{
  "num_hidden_layers": 11,
  "hidden_size": 512,
  "n_experts": 64,
  "experts_per_token": 4,
  "d_expert": 96,
  "d_shared_expert": 0,
  "hidden_act": "clamped_swiglu",
  "moe_layers": [1, 2, 3, 4, 5, 6, 7, 8, 9, 10],
  "router_score": "sigmoid",
  "normalize_top_k": false,
  "routed_scale": 1.0,
  "balance_loss": 0.000447,
  "balance_bias": true,
  "router_bias": true,
  "init_std_router": 0.00969,
  "lr_router": 0.000601,
  "num_attention_heads": 8,
  "num_key_value_heads": 8,
  "head_dim": 64,
  "vocab_size": 32000,
  "norm": "rmsnorm",
  "norm_place": "pre",
  "norm_eps": 1e-06,
  "positions": "rope",
  "rope_theta": 1080.0,
  "rope_fraction": 1.0,
  "qk_norm": false,
  "attn_scale": 0.125,
  "tie_word_embeddings": false,
  "parallel_block": false,
  "init": "trunc",
  "init_std_qkv": 0.0191,
  "init_std_o": 0.00406,
  "init_std_up": 0.0191,
  "init_std_down": 0.00257,
  "optimizer": "muon_variant",
  "learning_rate": 0.012,
  "lr_mult_o": 3.0,
  "lr_mult_down": 2.0,
  "beta1": 0.9,
  "lr_head": 0.0042,
  "max_grad_norm": 1.0,
  "warmup_steps": 200,
  "schedule": "wsd",
  "decay_fraction": 1.0,
  "decay_shape": "linear",
  "final_lr_fraction": 0.0,
  "batch_tokens": 131072,
  "max_seq_len": 1024,
  "doc_mask": true,
  "z_loss": 1e-05,
  "train_tokens": 538100000,
  "max_steps": 4106,
  "dataset": "wikipedia_en"
}
Below are experts of layer 6 (counted from 0) of a mixture-of-experts language model. Rows are named router (the router's row for the expert), gate (a neuron's input weights, with its number), up (a neuron's input weights, with its number), down (a neuron's output weights, with its number) and show model dimensions 256-511. Each number is 500 + 50 x the weight over its row's rms, rounded and kept within 0 to 999. Numbers have three digits each.
Before each expert's rows: a language model's description of what the expert responds to. This comes from a sample of Wikipedia text that the model never trained on.

# expert 17
What it handles: Past-tense action verbs
router:522512442495597491501415517531509484412425414458448501527548498479472427396437495536493454553463514506481516516581480434505555517409430506438547499492510559564499385523503386494462558495469504447562452579538528513527437507499443532498440433475514516534534517451465575465569488498486527526420586458472433349485453474520478489517503546516493500513428483492530518471469404539431411451559506484434457543466525437552559517488434546511523510499554447504503600491562582518543471424490472497469506583473568471474465460388520453469507528470424562502501419422568474399573552502603534422513463429511431390558508531561405510547476489569518491545511458454542461544450515540553425546472509489529552462474534588660582389589569513454525536560384538552453509548498490598583496494455539
gate0:534509536567487481444495409518502430494429459453474500541498452434452471453505486497491521557570443559573516474513570498528473512485450490538406556566370502411515434476596496477473416535491539460485575603486438572558503461538570395472415440499494469585398481487436550510512444487437554486428509449473447541524452614474457511549472448408482586489534668471530524566548519481457429529491470559508505605438465493501516577492440510494490490522515412495471512450504547426491580480543502391577478440419564442539511514427485500420464560494532607496498545559527453440508562488506467405460450481419482479414394453535475511506453465524498499468506528428421533435449513422449497506481576488517499499555525451527467450545545494562528556599484506517514520533483462457553393508559461
up0:485492493543542552405579455483527421554552463457485609478499486436476467459495468494508457520468456594456476428499567547473458434582434433588445445528420502476479461494449473503545521562563402574557597521428451566528528398480583478464365420508477461439429517502467509456492497482482519492313434482536477509575496537521425408445532442436546504522508587428482495465472504563424562485488488596525452555453596529474534550488505470476442447544559495537421527491468494409530628577466421409526379467477613428459563579458478449486570503496465601458464428501555452477544539489536469550491470523428486456452379488538511532508513545495444491495453514490494580483513537537438474596444533527482546428537499467503479402452513565523449422542519520565513563545547480469494485499481549
down0:413517607559379466485613442502521454531515543463519533431447479504396537474512608625482461474464521600533468470478543515466439610417427460563449591478425550452526519443494460544515509467496546405501499530488389478531514511610554583558578519509495503432492518518439517490510486498487511559477449545502434603465606521531543469513484483519539472524507575521516560495407461423555589493492474421433581502448458507463502510487514524570504449400510530422488540514442582555461603506424468563549537554546428467638537521410528540502520441519590481503511528427543488455418483492527494530492522441419503464404462467448517519439537568425482426442538543442453498468457471535433399460499478540362421522472412486478450401458535638511500511511528479451493604463435487398512484584506538
gate1:537523519460460484406502474520491446464425442434460577529460536474450584477593577485516467490508452517487500459491492496548514516465458513525541524462488499564584486469559406539588409641451487574426515507455506476513469517573508445500510477560485564541508478432439554534511542546523597503431459479471485470457502536523476493484421399429470559480382538516500511499460466582560493502506529479532410453526462526499439483511392493521483490523504525465411517487460404487488505441535502452401477599478543447480527535396537523460477567376468531497539498475466585549493466510522521502463434571520465485551425603504436516521434496505441502503516471441432483541503562451444473484449599411556605437460397488440474445503522497536552486544444458505404440423494531532473476461480486
up1:525445487392486431505453512437507556414467483525470542590515490437440479398499457510575450553498487484464470457511418454539518542421405508482476493431474520485416503478491427510601449622449580509454543542500474501491504522570561364458407576524551600492530474393413553482510473446425559501494485464489491572529437401539400526483430427456546526501441546462523453514482430569514398484534544486482509486463412461475390449490455501419494541455510464533556468464585443486510565490542455586455487580414576524473522504472493504461489489515500463452510512451502464481528480608581599444447453490507467531521450573490531528479520504475563499539481466423496514509544475558560524477478545452509591465445523451404501432510474581502457501547488461543461411505506535468480505410575503
down1:526616413506430506542456436480439397523516491496460485544565538506451516503548421416533484554466551524543469474515453529408553533537404531474516514505467572447473626486519496494467533463540484570416429475502479492620503513462576444489579486503550505473397483367513577530444514528567422502443516500442553455482479548507599593583446511496533401541461485532534451503472484527514481441416470586515514394505534492432411528402510493500525418461468517474423521565490476439504507539426470538490404495486504439605530579410449485512583454488502574478508379532459538515469437617594568593483605536437542446469497511525599570428505483455475564538505529550508587480554409349513488530506433560520437507488450487467542503508518493516466520482482548483559502539527504411477479451492493
gate2:483352501461582492441526498457556511509417491441576455522467437497515546510486493548534600472453478570443485452426519447465499494463531462485467523540483537393427565504448426599542526458505504523492359395524472500595483530438470500485480634500499502558548455400409565532483495444471522444472553476452518449455435439460485593449529505460484496621533586559501568549520448391498509562465552535429443499469548429570459480499491500580569523421533472495473432465484440513508494446530420488503630624520417476562546526506426545431529545529518444515485572440459513480531458537511588474452521506537439489465517497535491514537535573479512624445494521461560534517579539549409536370626438525423604532525473520486490542546554480476558406507452502498512526511544506572510624500549499
up2:458456595468562521506424503504580409559470533495539409499417478505538471430504356548520495533570598477464446499495571426405471542584425548428442460454536483512455547523474419556554467505395508539531479466514480519499357478560505543536546511466433491515495407598357526532530586473429543545456484488504492429508430555555471528492502482526512539560506517494390561562551472453507480523437533475496540551484575493508563455494622489554544513437495457467432528415574485530498470423518429548450593508507392519480572484442539573534514506488558489503421494520465508511465502466539585405505440576570471466593417649530518471507494563472487546491488527422468580571537469466448515460562419511487595477497514614656492504482398434457501450433422468541486517492499591555524430589490387
down2:470455522442533499541470483583499434520498547497528474487621435462599427520523547500529529562484545489585541460403511471548404462473570537503502404542492490507475509463524567522477492512541518513494412486517499508472463519552521488445463568497480486591452514510414546524421521539476540546435581543500534519511480499603390526526497435420408489546509446587502493441508515515515560557500501505466475446599496521428538517485522457455536529575522586520504529506495510564528605619573458592508428445503525494458540447433512517528466575528479515564467446528410459567468594505448424468404562489527542480463513391587514484515457453529531448419610474534399454504475531547498539521603505549585576570579537533536447517462515547454586396493421488458408525508453596471471555417502516
gate3:573501470613522509472469569493450389481485583442544459424439548456543483524418466454465527406515490513518579537501515426545521417484477478513466523438501524492487452452517438569467476480400495489464448637470475466469449445424633456359427515382534550498504582548488530568544450540429502479523530487585546504537516478451365525514507604526581504450534432479504472374442469518434514484523440451494480433455517408483498535575392465450487519456474550543567622432558442594467488493501483558569446530447494502479415478440547504466478441457383418569529542469497564496568536491534542450515544531427505556469473456523516407481509483490494540493557520496495482454550521511442472482505515470514499512513538459468570495410585547573541526474554492527502481496482476518538547440512519
up3:479468455451521473442456527464539463504552475590397449494458501535401496522460544454548443523463550497557542393438500568527476544539478551525635560438533561528477543471517436500438524512571519544493547510471531588590534522440537499533467484527403455511506538504549519505482505488502524567512451550528409508500516502413501544505488500479438503440509520485435540527566564466551501428477544586412478498451444504480442506401503623410456504493499481520417582520520546492502444460547585518443436560538515494425505525476484596474443486493489527460478616466532468549488484412576502498472511500383526453498477536527462428588458483515499516528544457447489508512528462503471439553516498460514414495607500569475519467500496518408570466551556506516490484581561437471519469602493509
down3:457507460455524378531538558519488458494497519524433548421545456533562530534484567478515540412515468529507513501527560547552400551413495471539501475496580427382519369484502516345401503471398460539484482438568525483580510458550465486537451500498517512514461510557493445476480552431556473476428437438480525435542504568489451523547437548499417465536479549527523481493418425492561538478458509471594593401479487517525528416511532597547449449531476492541483469511487501342527494542465524441528459505413644482472521595442536557632479482511534460567504498477450599556518496537558464568492503464452543534445458512528497547605454491440509561514531448504430509494481481479490572525569577532419611526516477571511379602481531506510514492532508510549402457478489465529495441612497464
gate4:440456510431449486486411451459536415371566583505459449425473554511469485467434494492487535509481469602552500536494512526478478497485541493471452467480476583487511448516496517455506459429522494450490530438414516526373440518400502456466469491477469504583478447578480562535493484581408536481465476486462580497589503516538507482486475558458569481448507525539555460457463503505418484575462542501368443556525504463479512495525515478492474466534527451509447522576553533572554468560487483500484371433431475497527412408430440440442570466530502557482542433501520474563559520529480471492491508515496503516507544611536561468537501569519528513486479420523524466498529577553528408379445604509407543476623509520484495529492493524561580447531434518535499430611385503523493481465484466
up4:510416581413474531519466528540483503449529556531453540537451559589504492356442471503504472495486451471485447479428502514489530503455525485495454410454494535559558537527559485479588487605507508489473529481536466506454456516524577497472524401521475607549412512509557454488490531526481467455453474519399504463500491446484475483558474453507563459388466571521517471474443487482508377559458541429436482535541552479483522584494472460589478551532524492498543522556569477563548563543504504558486443458459490565427469448500414439419556409522544524491562427451482492524543460413441532465509498472514489585609513559510526430474454497495601466570496533605549457460546571522541433447484441469519420559530525516479576478489479476492493420492387536532501449522406564565443446416360436
down4:603552415481530451433565392554475485535568540434490567475458578596489485535540560463499521477452452441510498472505519610530478568546509524418496461543496562533450432459412594514355440423486449409579503462577514428512492427451526503460557482403538459507638464379433596524594518623542518474461428479546532457516429445520599458531467484497584485449522429439592499503468479479528468485489441529469592506454527522521503491527519561444424553502462548476502517464475510559582509555434487497585529486524532530608553456459529522398495538504485484504487481571528441532528491502500461490415511512560445535568555484381570496437552492583471539464512528552551481485463522543540500483511463520482503429467494447480459511483503515555481517475537384504464578584480497508525470512560488
gate5:483532486537425460546479449553491443516436550459447572496442537436541603488487459481536533521537567462440487525461537420455558541431463575434509429585505575530483515480504494387494588423579493480513496575544526525466464496426419553451519432569496407523483493569457477589575539443586593495455464479497629448436548578527474511470492465481418570497550460460545493432530493573469491529454452513491456598597531487541480510507459465493497492468466478515599525536514522457421478516568516371570601473479419464475418475449553582534452599491539572382513460478529505482455494489482503441579481485515543420424500453542514480475484461548549502517542521458482539545547449437548556512561522462448524492470598594571510479557546509445475500442508508481480492508457557462537470442549638
up5:547552462551491446514474455523520483472436542466434562496486498423572548503461503388436478621500557440472513541384498451574473532478446493474566439538483450552552467562479480422512494551483538461510499541544479509432532510425360590425523460551453445541472502593484532522493630452574545524541417432545547513468521465591562482521494467490501460518514488504498495436538490484525487494502446426516436507556457490436529504604462485514546489425521405522504511554546501410418403596564446513561550508444455502480518507501612549508452598508521528478525560538484491506504499519491555486522502504540563410540452546535455498499484470522514505518545454365476461535554524531515539537454552568487526483498588488536540531520558542469476436479415464463509495524482426470572452510474681
down5:466483437565407460455540432461459380514577490512429512497544478380408546523424507479593517545569507441518464487457595544495485473561412485532523461545546419526440488493529560564512426527425502499492545415473509543465516528504498502517450575552538593515443450517404522547505622460552510626537572473601522499464539558480503466520465514556452456450471482479551530368532590510537506474409523458539527561522481556487495442507488521550478458515496497532533504516552536414476597453470503442526379501514551633481466458496548607430469551515516580514544454526500532487432519515471411507502500520521445526485556554640564481414459550472491505562466408518502494461521514675454550491556570453548523453467613502449548544455517519561464480482438493513494548550356451460575449396438456
gate6:577501427499579557481528431512437479422498355509438537558428563448569499509535444642517537600462475436462582578542529429422502477527471453634568425581551518548618462521510543472593443470541516479622500464494598563532467501484415452472485530523519546439458458414550467535578531491600489455512482501493431529511560495550458565505513474548418507456396468483555523507504560447470427601538490487387466546498551407493470452592579530511524495512539482464497524520527516562517565526537566568449508523506510489528527501485568447405450496522473542489500430499528422515470482516478506551532452416490489508510502487472477517610418484471453601568480505506524471602498565534505492499432465504468566504581529483398520374546564530533513436509473546546460438557459485514486485533555494
up6:519462598488515449503465451575521500547452582522524446497481523519467398479418528493425550499529594538512469424560511511448507488457531593604510515537481517493519523519440531577505540429453449444571485523523470504445449535429536632539549596409487483523596531595480487541555471496496455424403524531478564491510485547486582515521479563500478497508496473479487377471495487530463545507511452485485540461478560582470446489510569487563479587557470495503458537453455460453476451537462449468563453529595568508561552579422538518548561471615506472505499468578541502510552509505447435458529475605489344532483460493562436515496535578542443448540450514530510421482507452483564400535563477573419444418512488426544524416466552522454438497430564524461433487497515422512537558426380559
down6:488543437511545462368411527519502547550410562530546481534541521596483453577514484500464452584518555518473491560586522581568480576455437523522513453458459541506471452517523539459396482499460498444455568497429491438493452579406499518539524517604557523559585483504519520451489439465520520531534500513566439442433569504466486441412455486497606531582584544503470538506368471517472481529422456518506547444480584459426525446442373546625448486437489465491550457523524450521448415485450537485509430609419425492559560539497542527438538492357504478462565458511390497445485532488439409480487472486543584550571447494430489619622522513471485578530582479521484480510544510477482503476533487481479440512392513423465514520508545472517410560474477489516417529445409548593528470498535500
gate7:553512531535568426452488517470583499467518565431506440465566471488557428431426386435466544510459537493575379452523536530568509564417483506521557538466464453524485562499530465547534445451551496539548511605525518559578588471463487488505531454511500479534535529551554544504470511540515503488439452525536511499466482451478533509525493497575410481392569445400412488539484456403606453452567465544552414450494537463551498508518535479477468541472459446505527539429480553413476450576630479506529568476466555553537576445512528558581524404443466645473514546494462419467573576508526550521480449595525534497538555542507483531547478523496616560463487449469567603513525350496551519429428552526508485518401480571542561488563499449522519417464450475570525570492537422515578533502475504
up7:477538571518526535437454550535517511470519536452490447390585432432447472486464485509496518499443464664501439483528549554564569497474522564429536524521512537505491565574580462475547471538501573503575479518526596441604518506528515519512519496481502474495527431550464526474587520506519499531431492481535568525426482505444408516486488488505428476511505538449515432490428442423426401478494546473517425599491479476523454525444448473501477450459483537540531592473534489482518471538562542526470457518493567503458486519522551410532561387526509454532438517436453492478631655490501527434484434495568540512490531537459451573611483458469419524478566461469487506482570457469544572509411466475561491551426479509563456444540466431566488402461472466564568511499523513635488449563552494
down7:515443589456606471480574568526491440409529651447468461515487479493507502605536477468409466441457527616528506542480479517542585514482587424605465540480549487514427496537533558505494483452593497522505456433471455577482484448572479371608505429504571455539444422473471550520361504584566435509517539559447545529524438498446440499495440507561601535405487475486407530450512472477596407430512436535440531569526455523420561468503534474509472431535534432477459471520568542516508497616606472420481586492543533515539466558476499556508404473494486531503576426470452467478573524461585486527448559550470518444506584532552526474452565539532600537412517547617512505601503463510474425571491432456462555495527501567577489524462446549512552488426505496519511451462518413550549529493486492
gate8:607426379391477507489481413518431371452571523597459564465507410510514504469383447558536509462527454395462529520491507470473554462497490574401612536498512545605449462463547508493519506506560478577606453574521531496511501608546497515489483555508534491624488495525523577502573497517559423447540449466449477455500512560506377483487589494521598487565493515434452519456474478526516373553524546441447540612526517436533492555427456476493557520520465483531586554562527414436521467416499377550556510490571503440509454514401436507508499478458466505429427483521447545582540504488519489463510473520565492454436504533518422544464488441452512521521482512421435548617515457608514474517538507511521561483511469493529595505539381492481500479374530478518473494550497570416494514550435451
up8:563555483434532414536516387395294412472539473468599577505560484542459561540534508537532460584508515430582495489485510508408518544576483498479520437556589554571417515413484519448511531494537465537517414486560557471531524524517494477512483497466554465580601464547505526464525513475501555563530517430492488463525540513511426366520506485518465411504457602545547539541410425488514515514558531507539489576498482386574555543550514566442479588503444553549409437512423396416492387531495413563530508543496557451605515455461489472524546631513559600596460529490483506448471482473483599543528486528517533503432436525519464491533445570381462518468478456445495462520595482553443508587528574494511547462533536554474600430510497485528498517463543524489491486510485582486584481464443514
down8:518572529429450466448452506419522428505545514506532596479475450472515484480571572476454529526468588489511623465473527420546554417521464462460473392485486479513596466510445502417569475524487506565562450528465478520404450532490424503496574532500556423526392436471528459433502546529492555547485504525447436472491492546425427538535584438412488544457541471454556504545523497473549518424523437467517475482503475510459531497437472462514485487451476483541532474498457491517529533444480452456472485499563493459419427465485427450473469469498411572489525495557536502449598444487542496521400502450432356494474598539576526460462481614477447547520551532572515463451551445468505536587564467421524443535456428437514560566547433459415572581492520505513436459561554576527477502464498464
gate9:492531569475550548560405396588526554369508483468472547538553548480504440496479392447419569594528466596513487461544472480495568407414401525454527557489491548553477490515477508539583502482569488609508527557486479496510484428464499567510515554443490423482449504518496623496477464468511474437512550498464457471524494466443492543455544469494421486485544503447527506504475471515438564490406490482532454494546443490508539446487497440525510552422556481535449452520540537480491435515512509463454507550469456557497493602432495461438505497547478618575580484505445514465582594580581497464468447478507478504517483540475555492493339410488415516458455446416499480451545447487506579514563539469467452490495696552505498479515442504444601363516508572559452497631558511516484537505541485
up9:564521495503566502496452396474493545498507504521493496502403551462514511528518495481519623476499514505469446545546523432578575512544502452534474498517448491458484452448495515549546429394540526545413425584585511550456492488431503503442483492471484477457574523471514457508534522539512424533427576505419498445478529470611505583426362526404463507440505540437398483339552545522599589537524464536566577472457559524501517467429431501526450473384508520575503435468570472443533547474495622451548511520519533520465548499446518516498506462439554496498505460517521477484524510538478529509505486473457498441595470473581492478465508480507483481497503423453408466455503506509510503581500417564481499509498509514585566451496491558472539512518446531409525550536519480476514490513450505
down9:503550504443547511473495442479448567472489524539489461528511479535503473465480462492455521460473463398534466441540451517388610416479510549582560660453506459395534544422521537454545452504537524579507565491424437559551586449473510434469530424495603454448530514455540507561514531480502461499518484574486468626511489412500527520496541355474504476498500438516472355498554473438555592421554475529624517544474511497502628519523497557376439432577508428583468427503503432498504499510478489513540506395328476551539622507499538642519454523621451543484517585519508570547592400548512558514542550456447493464488496484525495415528497556468507497490422438450526441517539532446471533609478495527552448519472411514532558484586533527537545465504521543442538663514576496504421511532475499
gate10:445494401494523581528463515524441565392503453497427517515510483563472480499491435510555501469573500563490445468549496568472596538448532493507525486492548422521411522484516439437432537510574490555506500540518515494576564522484388411417419476357488505507547510394601566533506518532547514516496485433511484465431508460456456424532500510535510442443511557518485490458516455521474479472598379448451560474423436500481389518473502471518522554516512479423533490530565442541478501474479493590422474539558520505508521452453539590378475580570414480493448496436544485527458516459520541546479471516430426518458490524594444541431464506443479534489495438524517430465508597516487512512477444444552439554563468537552510459484469364490580500519413474473467555579567492522509516464439574
up10:435466370501501562569506497554442561395558492548390524448451496523425465513467458468529513448549462532510516450515501543503562479484536547498537550507614481462381498457503509434470518493583498530504494518483469496579496525529405434420438589472488496450517551432502517514534458570518517494450476464397497436423558608492516427541515507509557417484531520453484456493403462498471504521527486495482524446383478488418502549481454501534486525517538449396515449565592467476525503546431485566406498527466482533517529427447546525527525543580411450507459391507626491515532519512538438582520462515494431499402530529559476571460434542438461538494459488529541395424544519494402581547480466432569419578471427493520519477532459449531602460416463413447484435528575471505541531509429492
down10:532457521514498438437520486578516512458610496454444531469535538517449517574459392513415413465479571489484466550545512462515458522475483570543607432455473523520388423588538514479452461413553486483491482496474587453568583567491413441500511537444565459499475506434591414486458583498464427525494417508421517528438581531562501532518486470509513479444386483457504481621394449411541526523595558540437394488551469434431520453465600543462561574505530495524566492466476475483472519456485578517495413488518521450468435512430486459436438502536520512642482459529497511558565439494462453655577531483470463516555524492482509534503470605407466448458540566503497588453348523487460442568503531481527486479514519464521563504488498484481471557454498542429588560546464466487509503501492430
gate11:383476475480519465518456509497504476400465485578462560575497536486495379449583485488529400459441588534499528516526537469503540549461498507484464512435628509501549517396425408516482406498551511507458554547491528550473523512516530480575503464519500510472424403484528642486454520540458475457547401564559361384490382325525506529534567436428418430537501432533457528481535477447479556428444571539466449565490459520558496414566490519488616585521511541475405489463526462435464438511499538545508420513430467501524542480581399529508444464545660556529484468502564460525515527440552586536543489566574531517503485515412449514513568453450435455599494536444462473438464538494595385424435468558547448557383456485522507438505437606543456561506553592544505524501486489560545482599506466
up11:481485541530500535475427496498452490432530473538409542477495478465468492431531542611435513538376504478503572585532468499494467520518471528453463464482526485446578383485536509529482447541521562452560514585474602572487508458481445527491493477528526472540561465461493543463582486492533533424544403421534432407529497482570483548462480499466474487559497475449509486549439425451463435479522500432497512615413504476505502503489436471503508511542476520528570458504505541433415470537455546488528534525433484491435477496590513569481396439504589519422442381498537560470520482397482519543579442593468614515562342451421562473488420474488462504567549507441520498425396561406556415457506459571564433451341525490579419536501522560531520551417549510411428499534436512506542400513556495
down11:474481564514470513544453531457502539509549590464561485512522453527483555452449569512404478474579415552402525532454484453480427544533543509517573466536538495496501475502435552531535550537508471480564409335488530491456521395537495529508496551559491543516545491481521486531448530478492463625441571511503526484493582522506527519468492513551568504457492552523601547536542460471499501490490550435565564462344464436619616528415484454553552506534528369615514567583410498522543583479542552503540570464557456502518500549514461515424540473529441400481536495525380566493526550470492552600438489523514498455505451575495589526471497509489640515452481481488551544492528467493551578479500399489469489516493513429483518628536472582437526435473463447515563399472479538501517525538492410
gate12:592505410496522479507545499429560533502486522463466510466565541574412490487464452440578374563536606541499595575497590431590577479541457515488504507525539534575524458487550452471479539498451521508550457542544544510514456568554567470576490532460513497543532509454455548522503513458478592495531436492636447472522411551517535540493530490453472436466460397522463478443530476457396419519514461520523391511549557518538519548466486449498550488545610500472474540566495490602554515520543486516510531519501479512444365573473527507561596503531475420566528552530434480544514598500553474483524462483527490489503560476509494503560521481539546517481480419524544468618483488529559635480505485448541569566455550439572585546641540455474489502597520637627561530542548542422552492565530519
up12:502509534506430475516490529488505432485407566511604467512512503461487441477509521507444454618484532500509514425524527451416394550412608389533508387427532470520485532428489522567485513538475387481516474552532574516523509440475540464441483436456479415473531446521497472519483499500489446557457572484429458491571480515546436522536465514529484495510485582425601440472432498458528386545515508537464608494466481515525482473479583541470488551503470553489530468475530508473486454533494557483558502475572520428508489512484417461431483431577486495452458557445475523544461408469479495516469366585430448502535526554471540436521400534519458379519496539453519528481459560432482482485505477510458481520523526504443450408529506442521457628510567468530516471541487528430539475496495501
down12:522508530529551502489492570445459574518524478446546473623455494463585437484499520505459509468491488438562527503552546587524496480450485545524441471609454507603551470478422590489485453495546490506465560561582423494490519597474529620483438489382590531551440479577545539387474492539485574451477507493505455602488496628557534521522386487473324481557496564552475458451495491507434493581487473483475492416423466535499490533489550561356546525518505505386503471563577492533548483434567571466520444581436645499465470486410594530458495521511489463441455529520535479503489442561514480476437576456488491496585518559578558434469500441398481502514506533567534470457511478434514518567383444470498464466446504490405511461546555445468519602502578528445425500585557523544500535446555587
gate13:512492459538390538413573497512479521472535464513478469491546529483429406476442484477464541491474492523422471531448567517535447542437505489457529546479501438478526510473555564533546430554472564503536447529516451468469392421427615553450486473557574493458502548547557483578520524523505599490530529572526476561521453503564505535637562571522515468461468460410504481516542487488468491524489460530481572562455546529470528535407517498493424529457445526552459471478512502550499556638462490473484388482443478446538571451452503513501522439494583480484425487544480428434419605605494442475506525531525541515495525557527527532528418497417624532510460529461526494506565548447422429463510497515543420507479496509524558436525498552574470569449486470550488508515529482486456420515509524
up13:484551513626542565434441474418466529497428505481572372434413585423447506482450445471584458588487463500478527551523490562522505610491416465491382500421578429490475541507464478454570531492536374506487499526501528506534463527550512496515420489453581488590444395496440550571475568477532521459534626494491471521469438507466463578537551533524448543537480482556454480561500466501427467523562521483490500552549626514463488468446567499540525561506474503443459501529533474574484466631517483528450451429459419453516528447547519495443566436583489508488382415578508585570509509525543449449425384468488544501571451525439522530539525510529468544422508483513449496430515523493505429464494475552448445558447488596558419425550580480526500479470446424495591494441505448507556434451531455
down13:571443465489476529533495430499543512383540553472552505409451461541474506466508466414567455581463461513466447467451577475546431509466436508484525553503463553523483476423458514461569528439437504447476552445493445479425493523539519505465500427508482576529528613411531440525520474614505561532469476507599523539647485647580581496525579512432397472462585598494567411525509531428414501502535485512564441531467549516431488458481545503390505474569490461499559495483591449509489498481521593473470425533545510477544494539482494549411461501460562467438509477537477590550447494555509509548450529380547568451510532441544554416540487418529583540529538462488481530573413450474503495484548495486504455520540489515422397511506481468490563500531413408477503521546413581503495524544581551
gate14:453514540423432586523505478419555493496422522409550586469582386511556475585553552482532512446526491559455544459497460444556418477510543519644519509398449487562412471473427367472446604436527510577453469484521503462531553474423506637526384400391521504508421484475534448492492494428510489494547515556424547484451569470469524455532457462538460495475513473525494412450500471431501517544500468467512442545383596504419472604526543489535536552542503451520514550488546543604592488477465520632531475562590572498533593475538567551474534499477528516494503515521533468482516470466470512606542441479484558443545498422491472444521548578513524466517512496537549440444558491493515503503536465477480490496478549498582484431526547421495506410505503581563496386466534404501530536492488471
up14:486583484516559579391460520521559456497427507476510416537529508546528505507549473494487483445574418496578563494494470576527491555533505610552504461525535502460551438575533488419411543517472447432500497457526452527507502455545435518397441402351587515521599497456468578487501475487685475433462517469473502458444468596577470540465535413374447525497559495435527498467570591454475538575551455464463521644480527492506556553501475483496415464503536490538526577454538454479555530472491479470532585556465523437445558465461528563408544546588514575567449438410461460499512470497470601487553419446530532530611490490544606407416554488586415547536473555507480408428443497424482518512501478457465505472537488583537477470496576486478503578583471427443557493578485518473386485427487451
down14:565500578422414508503490498513634395533511508480509457608503479504549468535542493537432469498528567500541471532549528485496403559489449497584416442529514562549482441538572466579508486480460567500470422423505574404523571468567607504484484508615519508483564543469531425471425510557527495529592548438493545452463556480525487485440498520472562459381566578507423501398472576411469495519459432444470482497486497572401530473447502505490419460521565599494476581462454579555442524454497373488447456526472462580519561521617411499472488496568496544446503472526542576545425465537542531422564485476506485460604523528543449505421492453521493480554426527483475513470504549483486416530478555544500529453455510491510563462540559496527443574521594466413520436553493426480546536430519530
gate15:537420507580466557592555502566560571587450548563522454490485448503542548424418479525501542475461496485433518514520533431480446460509475517471609511522515566550506478528556491568455578576565494417486418482511481422472378502455531520504463520492468524499460480490528492434489450491515471525493474490465531485442530398411492472508450563541514496540490477488566517522439502521538455393484506553439529486483464561516509519601586461546518468501530529501472631518445480465604497518559490512483605549509469503464430412490500502497529420552575451480475583400471508565499494495457524513549484414524423443579560492513516482468570440525526468458438522382539570605579493488510462555505498462533512431532468445419455554507569463495547461668391368492510523558515431521513532491543399
up15:535478494555577532549519556551491572489495529516587513463530588415489445490507430588526512440402487525459554483462494478447425511544506523524527360570476464450489496469469450483509598519562593486494500580469403470485428520498517468547535480595485542462447466498517447427461461532515475533532516574403484532443563398450541412465598510611381535489478481546565432536459459433524531496566498510461534468523524520505441473562508467526526523483414578523557556477467493476616422566549615456448553423526472546490477396478504551417523509579557409474525521541551544448423551473473505564511523428531560452503498481623475583420543515479536524470589511452552517503537495553519567566484579514602509510418483458508569487575543501449502449571508398466524512480501466598493460472453417
down15:511496457554481572487523502544522471545533554425562598464498471369493555512578532586505549504550457494546473499558536560483529584494468528564509465533524489557500438515500525471465517512458446590477459522476491433460566434495518506390465508582459555522437473504439554478390455420417523505561459683502433554505514426536499565544378493528493523439544427450534553470439495521448478486476526561544595445515575536508528490526516432479455423576511586464506523568492461599465488551443528567518571538449566515499554509564394535455452513513477480542568475497448525506523537462388507454466424520487504534526565490482596521477597513456555408450448451536512505513486437490556459542539504529477546448455473438543453486444466441469480509469555524440526388511465599523486461555435485
gate16:545562446542418523582520515544544482509483500464474486443549457549481548437396530491580546464535503492577486518495488584501383501497606410477383538514464486457507436459568453438574514503572494406516495559522522541481507513415525510551434493503566484557506580533578582565536565513458487546465572473455477523357513593527538437581373487495527541515499495551406570485516453470440541524467565423598487580528437477527489535443485484458437449497507453499502475551509469559426548491499474517509520564463556485507482456435534422497523536447572500480556489471527489401523515571471531463482521515456555434453617500490453508466608492450495522466491494500416569597505546408443469437520455555429500487469560433545552518540562540592532509433485578574492631533478515458603505507606469
up16:503497562576469456429464548449423452364550468520571547482523651485504527439494489503538467518438532541625471520514453493478468500498499484448464521483528399469552415532501406573530473521505503564459542484493527461453518474520608532503424521595510592519390554504484473470511545443327487550521506545329490475459468580542447512439457582538472486521489402513508549607496472445429530579470468416539534420510468528550576521475512502513454396473575544485430532524458496537533474488532552432494514540419575489481469435476485452426442490442568480601535489501464471543548521475497520522477549477414527491452589564570459533499531526581380549532497543501452557518514547506375480463535452528479491546516430521483552469384496522574527508457412452526439524506435430523557527577515553
down16:448482594548547564448487495573568476550634492555492473510566625501541576453432458513472558441429540420498540552491575541459531546501452513454503574549457396528556434521603587607441454426502478384540557433565428422451508560549522448546491469604450546492498485530519483454481490482443467494536522493370524492443601446495519535492445551427508483471461522441548389501461487418444461630503565469486470509573466460509505486457491547464462481477487546499420491464541491555496549445525436471512553471499491576495538486457388506543497443494478614542440420432540494546467552454658564469494431475446457513539538434431485444486556500553524490559433490598442538496439493601462521506475485433392498444524408450472435536464572476503473565484540484499509534588472583524598553478511506